config.yaml
n_layer: 20
d_model: 448
n_experts: 40
experts_per_token: 2
d_expert: 176
d_shared_expert: 0
activation: "drelu"
moe_layers: [2, 3, 4, 5, 6, 7, 8, 9, 10, 11, 12, 13, 14, 15, 16, 17, 18, 19]
router_score: "softmax"
normalize_top_k: false
routed_scale: 1.0
balance_loss: 0.00586
balance_bias: false
router_z_loss: 0.0001
init_std_router: 0.00901
lr_router: 0.00175
n_head: 7
n_kv_head: 7
head_dim: 64
vocab_size: 8192
norm: "rmsnorm"
norm_place: "out"
norm_eps: 1e-05
positions: "rope"
rope_base: 10000.0
rope_fraction: 1.0
qk_norm: true
attn_scale: 0.125
tie_embeddings: true
parallel_block: false
init: "uniform"
init_std_qkv: 0.0174
init_std_o: 0.00275
init_std_up: 0.0174
init_std_down: 0.00167
init_out_by_depth: true
optimizer: "soap_variant"
lr: 0.00496
beta1: 0.95
beta2: 0.95
weight_decay: 0.05
lr_head: 0.00783
warmup_steps: 63
schedule: "wsd"
decay_fraction: 0.733
decay_shape: "linear"
final_lr_fraction: 0.02
batch_tokens: 131072
seq_len: 512
doc_mask: true
train_tokens: 956900000
steps: 7301
dataset: "wikipedia_en"
Below are experts of layer 9 (counted from 0) of a mixture-of-experts language model. Rows are named router (the router's row for the expert), down (a neuron's output weights, with its number) and show model dimensions 64-127. Each number is 200 + 40 x the weight over its row's rms, rounded and kept within 0 to 999.
After each expert's rows: a language model's description of what the expert responds to. This comes from a sample of Wikipedia text that the model never trained on.

# expert 19
router,170,203,159,223,245,223,197,193,213,180,184,223,205,161,243,266,236,227,286,197,257,157,212,164,208,193,157,243,226,246,157,193,201,176,185,174,179,156,248,150,231,215,246,234,249,210,194,140,245,270,175,175,188,226,198,138,267,209,286,204,178,226,204,230
down0,155,208,246,184,212,257,248,267,173,184,209,211,212,147,133,244,220,209,229,171,202,114,175,194,154,217,271,140,247,225,189,217,181,222,244,207,155,270,189,203,247,199,234,266,186,140,161,209,195,169,190,118,214,222,244,187,199,274,188,234,165,227,253,205
down1,181,205,125,195,204,157,178,163,219,246,204,234,195,205,156,149,225,209,194,219,209,259,233,212,149,214,206,212,133,187,198,156,213,168,212,203,167,173,148,121,173,212,210,175,214,191,150,180,183,209,174,182,235,197,177,220,200,169,240,184,160,256,129,205
down2,288,269,202,175,267,247,186,147,168,153,300,183,169,183,221,204,156,165,198,263,203,169,183,239,167,240,224,245,229,169,230,256,106,159,198,289,176,192,158,216,154,189,193,208,220,185,255,141,170,215,222,137,199,163,228,170,131,224,182,111,152,192,152,264
down3,227,145,178,214,203,162,174,214,127,146,203,201,219,153,178,165,182,203,175,184,133,123,242,197,179,271,221,223,225,134,190,245,158,172,227,137,176,257,220,200,268,227,219,210,179,212,213,175,204,260,238,198,222,291,215,242,238,159,193,245,110,217,197,241
down4,224,222,170,253,210,159,232,128,213,249,219,181,208,72,126,175,208,291,267,216,189,197,179,183,255,173,216,223,252,132,159,229,177,219,208,241,192,218,176,179,250,131,220,203,258,232,210,242,244,155,206,183,236,241,158,192,224,227,134,186,198,146,156,216
down5,119,270,159,272,250,227,230,216,197,277,183,186,271,190,222,123,194,188,182,235,192,209,165,207,247,192,188,153,111,259,187,197,224,207,255,168,162,121,184,223,219,151,200,263,220,178,162,199,186,229,239,223,149,296,169,166,149,214,168,184,220,211,184,234
down6,222,193,209,218,174,149,209,196,293,139,235,167,166,213,251,200,228,169,141,205,166,231,184,146,201,219,212,223,200,201,245,177,191,163,256,220,228,156,240,223,225,201,229,211,192,95,185,206,86,207,185,229,141,202,232,226,186,269,224,177,239,174,248,188
What it handles: Endings or full forms of European personal names in lists and tables, such as Bart-ek, Wilhel-m, Alexander, Miller, -ić, -sson.

# expert 11
router,144,145,137,222,246,235,229,212,217,177,240,196,234,194,248,207,208,193,230,254,238,213,196,183,185,180,233,213,249,190,162,188,211,205,227,155,153,142,232,197,256,183,229,268,209,222,176,214,201,233,152,166,159,254,178,121,238,194,178,207,143,127,213,202
down0,238,230,143,235,180,194,204,220,236,183,199,159,199,191,201,301,192,219,192,182,165,190,185,215,236,216,172,176,203,170,171,301,104,248,210,173,131,205,237,237,163,190,271,201,231,119,199,223,266,220,153,127,223,164,247,252,233,274,191,258,244,237,187,229
down1,147,192,161,185,240,123,203,285,229,157,204,235,111,199,196,133,121,220,187,264,177,185,223,206,246,218,287,277,196,197,240,257,217,189,183,175,172,165,190,167,152,145,148,191,174,146,245,258,213,199,173,169,243,241,262,211,190,155,216,202,172,184,278,210
down2,195,134,234,240,196,240,159,187,149,214,215,190,184,145,222,233,212,194,152,232,217,192,228,170,230,215,212,156,181,155,175,189,163,220,253,193,281,241,254,181,257,171,229,207,286,261,217,258,230,149,236,209,230,186,222,218,179,339,187,199,115,184,183,228
down3,227,202,168,158,191,214,185,171,244,135,147,138,244,174,176,213,196,246,205,171,306,183,166,218,249,193,204,215,229,200,208,154,209,189,144,129,134,228,211,203,237,218,236,199,242,169,179,249,206,177,166,204,201,145,240,201,253,87,234,275,295,242,200,148
down4,200,168,200,146,177,220,171,236,131,190,216,145,212,233,167,216,172,176,191,167,184,232,228,219,172,155,121,151,225,141,189,172,176,292,149,201,257,174,283,255,212,167,203,255,219,233,152,184,267,186,135,240,272,200,236,174,178,235,102,199,165,241,191,208
down5,172,214,150,258,136,175,178,121,216,181,244,216,249,228,170,219,253,237,181,188,182,219,189,152,188,148,166,215,129,244,244,182,201,242,144,204,272,262,238,214,181,258,214,177,267,168,222,174,211,260,173,193,200,185,176,289,180,160,141,230,116,157,172,164
down6,171,271,252,208,227,175,142,194,180,197,142,254,182,176,195,179,222,153,166,187,286,232,210,177,180,219,307,227,168,185,163,214,226,165,191,159,279,184,194,199,206,209,232,155,249,170,200,189,215,159,219,186,234,239,185,132,231,195,174,179,112,206,295,96
What it handles: Closing parentheses, table pipes, quotes and day numbers after month names in tables, infoboxes and dates, such as August 30, (SAM).

# expert 23
router,166,236,169,215,181,292,144,177,212,135,197,237,237,175,253,187,201,140,274,206,211,223,200,194,241,154,198,234,198,184,192,168,207,206,175,169,153,186,210,221,228,253,204,160,206,219,176,202,278,196,187,168,155,227,218,122,198,167,175,181,203,154,191,225
down0,199,202,241,166,168,162,243,212,201,220,212,204,192,257,190,220,201,151,176,169,229,180,242,127,248,188,217,152,187,150,202,174,159,215,160,231,250,171,231,258,165,231,228,177,192,174,202,216,95,214,182,225,159,182,235,112,260,208,222,220,210,197,175,192
down1,177,242,228,138,217,192,214,311,164,239,174,197,197,177,146,175,202,194,198,172,246,203,142,213,197,139,187,179,221,213,240,164,218,227,227,205,218,146,212,170,162,114,254,218,179,199,330,157,227,162,269,108,203,173,203,206,226,256,282,145,195,249,224,286
down2,311,202,176,182,162,194,214,133,211,212,209,161,228,230,141,226,169,191,181,164,178,270,183,122,182,189,214,212,203,133,182,196,101,203,242,183,144,165,134,154,206,199,186,223,168,194,217,185,177,318,155,252,208,216,192,236,194,161,240,218,236,296,207,254
down3,174,192,211,129,132,188,176,256,220,148,190,226,187,175,163,121,188,189,239,218,217,241,242,222,183,127,191,181,164,156,242,173,250,258,185,198,261,163,197,210,215,217,181,224,115,188,283,193,261,217,224,162,199,186,239,186,259,222,140,226,227,193,218,285
down4,183,211,228,201,292,234,146,153,212,154,134,255,201,251,200,232,210,223,187,241,240,187,168,278,257,236,183,250,274,195,208,130,254,190,215,235,197,187,254,177,243,191,207,177,241,198,249,237,193,306,187,234,264,157,238,145,167,177,201,260,261,202,136,199
down5,283,170,297,248,143,169,214,136,219,211,167,197,202,220,205,232,180,263,133,223,202,220,213,252,163,211,217,190,234,230,300,246,224,206,239,169,155,228,186,230,191,226,168,197,178,184,164,173,214,182,175,177,177,226,175,223,203,190,199,203,219,234,204,175
down6,189,181,166,186,203,164,179,201,188,195,194,232,242,239,237,194,286,205,160,219,195,150,167,167,144,236,199,225,172,225,212,198,214,165,248,171,249,186,196,220,257,174,196,252,219,155,187,231,204,257,177,289,215,226,219,191,208,204,184,160,174,153,175,212
What it handles: Country, state, city and league words, often after New or the, in sports and geography text, such as United, York, British.

# expert 21
router,219,165,143,196,176,218,227,221,244,229,184,151,228,110,275,109,257,220,310,238,225,226,153,113,206,206,222,193,211,197,119,86,243,221,208,200,269,191,189,176,137,147,257,164,229,145,177,129,230,240,167,182,209,238,190,155,227,248,185,148,245,166,182,238
down0,276,207,193,276,248,140,254,218,242,156,245,171,252,258,184,193,238,156,190,224,236,112,208,140,190,154,230,199,218,164,205,215,217,207,207,207,204,166,139,211,188,228,194,211,224,214,212,281,213,145,160,212,159,282,209,227,178,166,252,206,167,202,233,127
down1,165,198,210,211,230,283,172,207,264,221,117,192,208,215,250,199,237,183,263,194,264,171,147,156,125,224,184,240,183,222,186,295,211,133,162,247,207,205,207,143,220,247,239,161,224,235,212,240,236,199,225,177,164,236,160,193,203,175,197,146,200,219,221,177
down2,228,155,250,219,272,221,191,191,190,245,204,216,133,207,231,263,213,200,207,188,181,217,220,183,179,230,195,217,123,278,145,199,130,273,219,170,163,157,240,204,196,226,186,247,201,239,177,279,180,248,175,207,172,178,110,186,174,130,195,234,270,235,187,100
down3,218,189,149,181,266,237,151,208,206,209,188,185,258,141,130,217,126,232,223,312,229,312,233,173,265,162,217,208,210,206,139,159,259,229,180,243,125,230,191,177,140,157,179,236,181,183,165,270,181,180,248,261,212,162,187,248,162,174,205,196,140,172,205,218
down4,227,192,122,171,191,186,188,252,182,180,271,220,127,180,261,243,206,167,211,160,167,182,219,127,192,124,239,228,238,142,212,201,121,190,160,158,215,125,205,201,184,218,231,207,235,179,269,171,243,197,222,193,222,213,237,247,190,216,220,131,186,222,135,174
down5,240,104,173,226,175,172,196,180,141,249,204,238,211,238,233,230,222,225,165,161,317,211,238,158,254,231,184,121,238,252,234,213,143,187,145,158,149,174,137,292,227,237,224,227,190,203,172,234,227,167,186,217,245,217,229,177,208,234,193,233,187,170,231,131
down6,173,194,197,273,227,121,154,212,242,187,132,235,172,182,231,277,195,250,193,217,211,234,206,216,158,143,193,181,236,180,158,202,209,223,178,238,235,202,207,178,256,191,218,222,226,187,255,130,180,191,172,193,126,172,249,238,158,155,250,177,127,186,203,228
What it handles: Hyphens inside compounds (USB-C, Mexican-American, five-day) and single letters or digits in the middle of words and numbers.

# expert 9
router,134,204,138,220,260,166,210,151,237,128,217,241,179,179,240,238,196,153,218,199,237,180,186,138,171,179,244,229,183,170,161,56,183,287,169,131,162,281,261,226,225,225,253,167,274,159,193,171,230,247,131,197,234,251,148,194,209,172,177,157,127,176,135,199
down0,155,227,260,160,186,182,194,170,195,170,202,261,198,161,118,219,149,218,281,225,218,212,219,239,149,156,277,232,242,131,296,126,215,208,201,260,207,163,203,322,223,201,168,121,202,165,210,152,172,199,225,226,199,148,195,223,137,251,250,158,162,148,216,201
down1,154,216,167,221,180,210,187,100,161,235,245,239,183,192,198,246,185,272,275,171,238,174,194,185,176,239,196,223,276,205,209,191,190,236,227,248,154,284,226,124,264,213,227,201,195,211,236,314,343,189,215,215,208,229,328,208,168,245,193,249,231,128,188,143
down2,210,225,197,228,179,233,196,238,222,176,206,202,153,184,178,205,166,161,197,203,207,182,303,183,181,201,176,126,234,201,224,197,220,161,226,182,220,239,205,193,178,196,208,158,255,235,159,84,224,232,114,210,141,253,191,209,219,240,241,180,201,220,162,240
down3,214,199,257,277,241,184,279,212,255,180,110,189,162,213,164,239,205,127,196,169,265,192,154,197,265,221,152,187,132,215,212,216,207,219,226,189,257,214,228,179,195,182,245,270,211,166,177,236,133,246,113,261,231,239,206,192,201,201,268,243,280,198,125,228
down4,194,221,254,209,189,148,211,231,262,197,218,147,177,236,147,248,189,263,242,286,163,174,188,158,224,176,117,210,198,229,289,152,197,158,221,193,225,191,198,155,162,175,219,289,121,204,148,164,194,236,206,159,191,143,191,180,200,232,178,207,215,197,236,294
down5,168,143,181,172,248,197,254,252,199,176,218,145,181,207,202,176,243,192,227,195,157,154,192,164,239,143,213,273,153,233,223,243,175,200,232,205,222,210,194,192,210,244,192,228,177,111,127,216,145,153,241,114,102,184,193,254,192,198,212,206,204,176,213,156
down6,222,164,155,108,215,164,207,125,162,142,211,201,200,175,153,255,162,231,224,217,155,182,175,136,200,230,196,227,194,198,251,170,245,244,136,160,175,154,210,264,203,232,166,204,234,195,225,275,185,126,263,216,197,270,224,170,197,188,190,211,186,155,153,244
What it handles: Plural nouns and plural suffixes closing a noun, such as families, institutions, -s, -ions, plus closing parentheses.

# expert 3
router,208,229,136,232,198,286,185,219,224,199,201,225,209,163,239,170,238,209,297,304,259,186,197,207,215,195,256,225,223,226,178,235,210,241,206,215,142,180,257,201,200,185,233,273,159,200,196,167,222,198,190,188,158,196,190,190,233,255,186,159,181,237,190,209
down0,147,141,167,154,135,264,265,154,244,147,174,161,201,217,190,226,267,221,207,238,182,223,204,129,193,215,203,224,223,259,157,297,203,220,158,183,138,171,248,223,158,180,160,154,195,185,250,212,191,245,214,182,242,177,204,207,170,236,188,211,171,263,172,168
down1,211,228,175,198,208,202,155,250,215,177,258,241,206,197,220,225,220,166,122,208,261,200,201,242,158,253,288,213,243,211,190,213,204,197,142,229,170,221,255,207,204,235,203,174,149,174,227,228,295,170,150,283,235,168,195,152,160,110,246,180,206,214,215,188
down2,184,204,250,244,224,181,195,253,188,107,205,252,266,204,166,220,205,152,148,107,210,263,256,285,162,191,305,192,288,216,236,158,248,178,196,139,220,187,245,236,174,195,222,199,135,171,194,182,219,260,192,161,213,252,244,223,197,173,263,200,115,130,202,216
down3,157,188,152,204,166,225,169,204,201,217,221,206,150,189,230,232,189,225,197,216,176,135,208,198,226,199,171,209,109,96,191,200,237,185,134,161,179,215,239,288,184,142,222,187,234,169,257,186,85,198,164,311,243,145,188,164,225,231,175,171,181,274,212,255
down4,157,179,182,236,158,206,211,194,158,144,247,182,189,251,148,227,192,199,178,253,178,85,207,186,169,241,209,191,169,126,224,199,194,196,155,179,301,218,223,252,148,190,164,153,209,161,172,185,185,157,177,185,135,170,225,184,197,171,151,207,129,233,267,144
down5,194,254,157,186,237,245,160,164,188,250,238,138,220,240,255,189,264,179,216,249,115,243,180,267,181,178,127,213,193,200,236,188,168,213,218,184,255,183,177,220,194,197,175,237,186,129,191,141,226,239,208,196,184,185,190,245,156,183,148,165,211,210,185,171
down6,175,182,218,255,153,218,219,180,249,244,243,250,178,219,190,206,235,198,125,259,291,192,179,182,187,174,239,135,213,201,224,194,204,82,187,220,189,261,202,235,172,207,188,240,135,220,191,150,226,200,235,186,181,169,224,185,233,286,244,233,185,179,228,223
What it handles: Verbs and their inflection pieces in narrative biography and sports prose, such as used, found, moved, played, or endings like -ed, -ing.

# expert 26
router,172,219,163,177,234,249,244,198,284,200,123,147,215,196,289,168,187,197,275,249,165,196,146,135,232,201,164,187,239,165,146,158,193,190,186,161,163,264,168,246,252,221,242,187,185,232,150,287,235,207,217,213,243,222,230,124,241,228,201,186,142,128,202,292
down0,182,198,213,274,169,219,196,161,170,181,285,167,247,184,168,252,226,213,188,215,132,156,195,204,105,217,324,194,252,174,316,235,223,162,213,207,224,211,181,209,170,159,198,183,214,230,223,180,266,213,214,176,161,197,213,158,204,133,270,206,205,156,203,146
down1,211,206,199,230,193,146,147,193,125,261,165,140,222,246,165,158,171,184,195,260,223,213,173,167,199,182,161,164,186,208,181,239,201,150,157,169,214,223,161,137,144,195,201,178,184,183,193,177,220,108,128,202,132,216,195,222,190,190,210,190,153,212,211,271
down2,269,218,195,233,203,211,234,256,213,225,179,183,196,149,187,231,196,275,221,146,247,130,197,139,141,234,198,190,160,219,207,191,183,221,175,188,183,223,252,211,140,128,240,221,130,210,192,206,194,218,242,182,211,100,196,174,227,134,116,145,224,208,236,223
down3,236,258,211,208,272,206,201,232,238,212,172,258,249,165,180,219,157,188,272,208,207,168,263,170,198,178,124,227,179,176,221,108,190,176,116,151,140,205,200,178,267,197,210,187,220,247,150,201,144,192,227,228,153,216,166,207,152,194,145,143,185,243,231,231
down4,155,225,114,205,230,174,195,199,146,205,247,181,271,170,170,195,174,189,227,206,248,135,159,262,206,269,179,255,191,191,157,222,132,253,201,164,159,185,138,237,189,244,282,243,164,164,168,186,195,180,272,264,197,205,222,195,215,174,134,184,191,208,191,178
down5,186,232,211,212,221,179,262,132,202,161,197,220,199,262,170,250,187,220,171,245,224,231,242,205,199,212,220,215,243,123,198,184,206,152,201,245,276,158,212,184,242,206,165,190,195,266,212,215,194,255,185,226,198,216,187,210,245,205,168,159,187,195,229,206
down6,189,211,193,168,113,125,205,200,262,146,222,224,256,198,158,173,237,201,184,121,266,197,214,266,174,187,146,208,239,138,197,160,166,208,171,134,204,177,161,199,101,169,215,178,236,220,146,246,244,217,193,177,167,212,189,177,193,191,212,179,230,222,190,199
What it handles: Opening parentheses and prepositions like in, on, at, to, across, throughout, especially before dates, abbreviations or table values.

# expert 38
router,189,226,186,232,210,207,186,133,225,214,183,189,174,84,211,128,280,225,237,266,318,201,129,207,168,175,261,190,201,213,139,172,154,191,205,185,195,159,247,160,211,211,246,281,220,169,219,176,204,227,201,165,177,225,197,239,172,204,164,175,175,151,140,222
down0,172,208,176,202,194,227,140,213,196,154,176,217,223,226,215,235,124,253,203,192,249,201,229,227,213,204,162,237,223,204,194,173,192,251,206,99,210,179,177,215,246,205,258,249,246,208,164,115,212,249,203,319,149,160,155,194,224,161,131,209,158,266,159,246
down1,269,179,145,249,132,223,227,228,233,231,216,176,174,191,212,233,238,146,226,225,171,167,174,219,227,141,109,257,241,132,203,117,225,294,219,188,216,187,224,188,205,206,203,133,240,213,182,178,166,203,200,205,175,238,259,277,183,235,221,238,176,217,242,156
down2,233,177,194,218,170,221,195,242,209,232,208,184,261,205,176,191,190,251,213,228,205,188,155,186,195,218,198,206,148,153,197,242,168,233,205,282,207,247,193,185,247,230,229,215,167,260,165,153,233,166,242,126,165,237,181,223,187,194,240,234,197,127,208,207
down3,220,136,208,114,191,263,169,180,156,157,202,196,233,163,188,213,215,274,217,214,87,183,180,169,250,146,181,234,233,212,224,228,168,174,211,271,193,270,239,214,208,252,211,227,294,193,182,191,186,239,197,168,235,234,220,268,233,187,140,146,224,213,173,133
down4,177,218,229,145,218,261,231,190,256,220,133,225,210,84,131,136,161,213,265,180,73,220,192,208,141,174,187,135,136,132,167,178,233,188,178,239,194,273,195,138,240,193,191,210,193,260,196,189,168,153,198,203,178,253,204,196,187,218,164,218,221,158,222,150
down5,245,189,185,229,222,235,166,258,167,226,178,159,212,155,153,155,212,248,197,212,174,120,221,177,188,205,169,173,274,278,188,257,147,190,335,237,194,222,119,236,182,250,190,179,247,156,195,176,193,198,247,201,155,227,222,250,220,135,175,249,221,238,99,101
down6,170,161,212,219,181,214,182,153,188,203,196,203,126,194,252,193,231,148,106,203,166,176,199,189,268,169,176,155,167,158,231,207,222,167,208,226,126,273,212,190,218,181,178,245,227,159,135,142,213,183,212,168,165,151,199,273,255,250,200,218,152,219,199,275
What it handles: Final pieces of words, mostly past-tense and participle endings like ed, ing, ated, plus verbs built, established, appointed.

# expert 34
router,200,216,224,254,247,155,252,150,240,123,224,172,222,166,294,219,142,200,214,275,191,221,265,153,214,165,216,228,159,234,156,141,208,183,179,206,122,254,241,230,225,209,170,181,228,142,166,214,166,262,143,168,103,210,223,181,274,220,166,196,145,184,185,210
down0,222,254,272,202,206,246,123,218,151,116,190,161,180,223,204,203,162,245,185,242,194,191,186,230,241,277,180,199,219,178,196,191,198,240,271,193,178,307,136,189,218,158,190,238,172,149,167,171,180,261,188,253,265,144,290,197,202,244,236,132,165,165,203,307
down1,201,192,224,223,155,194,271,170,224,153,218,236,211,165,161,245,122,269,188,156,244,220,155,281,156,195,114,153,189,231,145,147,200,185,161,234,228,236,198,293,198,189,203,250,249,169,215,187,165,306,227,256,162,153,195,213,171,179,267,184,229,269,174,216
down2,197,220,188,258,181,260,256,148,224,182,215,206,174,226,188,164,207,169,152,180,222,230,175,215,177,168,205,220,157,254,267,119,177,178,231,167,241,125,210,248,122,216,234,204,168,113,186,212,225,195,193,182,155,224,249,209,204,180,234,167,195,170,259,191
down3,216,213,175,131,143,156,202,248,171,292,153,261,163,113,201,128,227,239,210,189,170,155,143,188,195,198,236,194,152,191,127,283,210,210,176,258,245,303,259,170,220,234,138,188,195,207,231,180,160,186,226,247,221,283,242,154,142,237,237,185,224,171,174,261
down4,214,205,237,205,209,136,187,202,204,203,240,167,222,183,200,266,203,222,214,168,215,262,108,198,155,169,160,184,184,218,185,254,263,176,229,179,186,215,197,229,202,101,139,193,156,225,231,130,197,98,123,145,190,186,195,249,132,206,149,278,302,261,209,191
down5,219,202,181,163,229,176,145,108,273,179,133,259,180,179,175,158,170,193,219,233,172,266,217,231,204,150,296,211,208,189,150,234,202,215,172,154,248,212,227,184,124,119,306,173,176,270,248,262,231,134,145,197,241,174,218,245,230,212,179,193,203,198,209,131
down6,185,260,252,147,184,199,238,114,196,187,214,159,189,287,203,176,169,156,214,168,228,278,270,224,108,211,231,145,189,235,172,196,284,217,255,206,189,242,169,204,217,198,222,188,242,222,224,201,237,192,166,239,198,298,200,239,180,198,231,199,172,159,228,183
What it handles: Pipe separators in wiki tables, especially between header cells, plus apostrophes and occupation nouns like actor, painter.

# expert 6
router,112,170,144,201,168,240,200,181,213,142,124,248,197,178,257,166,253,203,284,221,240,197,153,140,151,170,155,201,118,156,120,169,176,227,232,196,222,135,200,206,129,183,243,145,215,234,150,222,188,273,153,196,232,206,255,144,240,200,224,191,163,217,145,286
down0,190,183,189,221,230,211,175,202,213,131,267,178,154,210,180,128,191,187,144,233,211,186,260,158,122,203,161,187,185,254,183,233,240,207,241,154,175,179,212,123,186,169,220,225,219,176,148,246,245,224,162,157,243,184,207,202,218,161,208,112,186,233,159,227
down1,133,180,142,193,267,210,193,174,194,220,247,217,160,103,153,168,180,183,193,202,205,191,210,188,211,263,162,153,230,174,176,173,210,154,272,150,179,185,222,251,155,216,203,234,147,177,237,224,239,130,185,148,152,116,185,217,236,140,181,231,247,200,196,244
down2,214,237,157,174,234,176,142,180,264,239,246,247,149,211,224,265,205,172,143,179,282,168,172,195,147,172,196,155,218,196,199,219,193,192,237,247,181,210,156,192,192,226,201,181,258,230,178,215,211,175,230,217,230,218,246,186,216,174,188,223,123,188,188,178
down3,275,162,181,220,151,283,162,121,192,220,217,153,136,258,313,219,174,187,232,225,167,200,169,212,173,143,283,195,223,135,198,143,208,171,177,193,175,208,236,260,219,248,209,263,164,198,181,183,213,201,254,230,179,161,221,214,197,204,231,190,229,177,285,247
down4,229,214,167,234,251,202,163,227,249,211,259,233,226,228,282,242,188,187,108,197,145,190,155,138,258,196,168,111,137,134,240,145,192,162,176,218,254,155,145,153,135,163,239,226,155,136,209,195,223,221,158,213,204,209,221,231,94,237,222,211,244,231,217,142
down5,241,264,206,230,226,230,154,211,189,211,189,210,204,156,216,231,233,269,176,209,221,227,157,174,229,200,179,232,175,163,131,151,239,164,281,231,209,211,143,225,48,198,140,200,290,191,218,196,245,241,260,256,274,175,212,181,239,182,181,141,195,235,219,268
down6,196,216,181,169,164,246,193,232,193,246,145,179,159,253,192,214,248,190,234,199,228,173,226,160,234,233,172,166,168,219,174,253,286,173,165,206,186,208,189,178,160,106,149,135,176,229,177,205,206,191,204,236,145,213,189,184,182,171,216,184,158,277,235,224
What it handles: Years and numerals in tables, dates and score or range spans, often after a dash or bar, e.g. 1968, 18, 2018.

# expert 1
router,184,249,174,226,217,268,117,112,215,162,179,195,203,177,280,201,240,186,253,195,325,236,231,133,245,221,230,251,188,189,202,177,202,220,210,198,166,224,198,220,237,201,253,230,235,205,150,171,260,200,151,128,184,220,189,191,174,170,188,187,121,162,154,216
down0,251,177,210,170,146,124,175,250,233,214,128,201,126,176,184,231,217,186,186,179,200,177,154,193,216,250,231,185,221,248,244,202,203,194,263,231,186,185,209,226,128,168,157,225,180,213,181,273,217,256,184,178,220,224,173,202,171,225,193,257,235,222,214,300
down1,149,127,296,251,201,142,198,245,202,178,217,146,205,179,210,223,216,210,214,152,222,323,191,112,183,171,125,235,268,169,148,251,233,120,194,186,206,268,226,233,243,270,215,180,200,185,276,116,143,183,155,149,185,263,134,176,199,207,250,250,148,181,188,141
down2,272,157,207,235,240,176,211,264,244,171,110,214,152,189,201,193,221,167,140,180,159,221,279,155,214,201,130,182,139,150,186,261,145,172,232,321,175,185,118,218,240,137,201,206,164,116,155,213,191,176,140,196,246,263,163,197,148,216,238,214,217,198,158,194
down3,210,254,278,145,219,154,195,211,161,248,247,159,160,201,240,180,182,208,241,211,164,195,215,181,263,187,116,216,298,262,199,208,206,124,208,157,133,191,168,228,224,82,208,150,180,162,257,243,149,216,226,192,161,206,210,207,179,199,192,223,263,216,209,93
down4,238,228,192,139,202,279,180,158,186,218,148,130,239,162,234,212,254,137,197,190,225,162,210,157,141,238,171,254,167,152,116,182,211,183,204,195,261,155,205,194,184,225,271,233,222,187,244,163,204,207,179,104,176,154,206,207,162,182,251,165,184,198,208,184
down5,180,204,205,111,204,230,193,201,198,249,150,208,239,221,216,205,215,198,193,225,160,152,155,208,184,233,196,258,160,206,194,224,156,157,201,143,210,227,223,219,290,179,259,149,223,233,159,193,225,217,245,225,150,160,247,187,255,123,271,210,151,214,186,219
down6,210,202,190,194,150,216,185,190,173,184,187,280,204,80,270,202,217,214,226,193,237,261,122,199,263,167,195,186,253,121,156,254,214,172,268,136,169,205,237,174,183,213,222,254,178,244,227,197,213,269,242,262,241,178,159,193,198,277,244,177,266,226,259,205
What it handles: Conjunctions and prepositions linking phrases in running prose, especially and, of, as, with, by, or, but, including.

# expert 8
router,168,236,130,226,227,242,144,193,186,160,213,184,175,189,258,124,197,201,201,216,260,207,208,198,255,199,255,179,233,248,220,165,186,263,219,212,144,142,212,153,178,213,243,176,197,203,151,181,235,265,198,155,179,208,225,180,221,188,170,171,183,150,140,294
down0,213,228,221,161,239,258,229,279,218,262,180,187,220,245,144,192,218,239,157,198,253,205,185,201,189,196,280,84,174,233,208,306,184,243,188,64,270,182,299,255,233,194,225,228,193,251,144,216,163,184,240,200,178,235,184,191,188,197,180,124,179,204,215,134
down1,242,162,143,194,271,239,184,177,223,182,203,148,172,129,161,156,116,211,134,188,222,306,193,145,200,198,176,213,186,201,138,148,227,194,232,125,150,226,182,137,209,180,265,162,191,153,267,169,165,266,157,225,147,210,204,213,224,219,226,215,207,275,229,208
down2,213,250,163,207,201,123,216,165,116,212,204,230,228,174,206,230,190,150,174,226,199,253,145,110,224,103,191,149,282,216,170,272,194,89,216,244,237,179,174,204,217,137,238,149,228,141,205,243,144,143,164,237,255,223,180,185,199,214,214,118,191,244,259,196
down3,180,181,216,191,329,219,176,272,226,203,172,152,211,125,178,259,209,219,231,257,233,184,171,119,194,235,236,157,152,174,241,181,159,175,175,223,242,228,166,154,213,168,128,216,180,237,226,175,168,207,225,128,109,196,188,206,167,251,248,167,133,148,129,216
down4,175,189,156,202,96,213,204,128,141,115,211,222,152,193,212,161,179,138,162,207,177,245,203,248,205,208,178,228,236,195,188,209,233,155,197,161,157,207,174,226,171,227,199,223,199,192,157,172,166,209,248,189,189,148,184,210,192,208,239,316,250,232,190,215
down5,250,216,197,226,93,220,215,260,172,133,183,298,203,125,151,133,185,232,251,191,155,142,133,187,144,221,196,272,160,217,145,203,208,156,197,181,239,225,215,236,167,171,230,196,167,189,251,266,160,193,214,219,247,179,198,297,163,169,267,245,215,180,203,210
down6,188,240,240,222,168,282,222,326,176,163,160,137,166,188,164,204,155,235,200,160,250,196,188,181,192,265,178,98,199,248,258,211,235,199,182,336,194,187,115,201,116,205,261,157,257,251,190,239,212,188,205,173,255,130,197,203,248,227,195,223,305,208,222,88
What it handles: The articles a and an after is, was, with, as, and common adjectives that follow them, such as tall, small, new, large.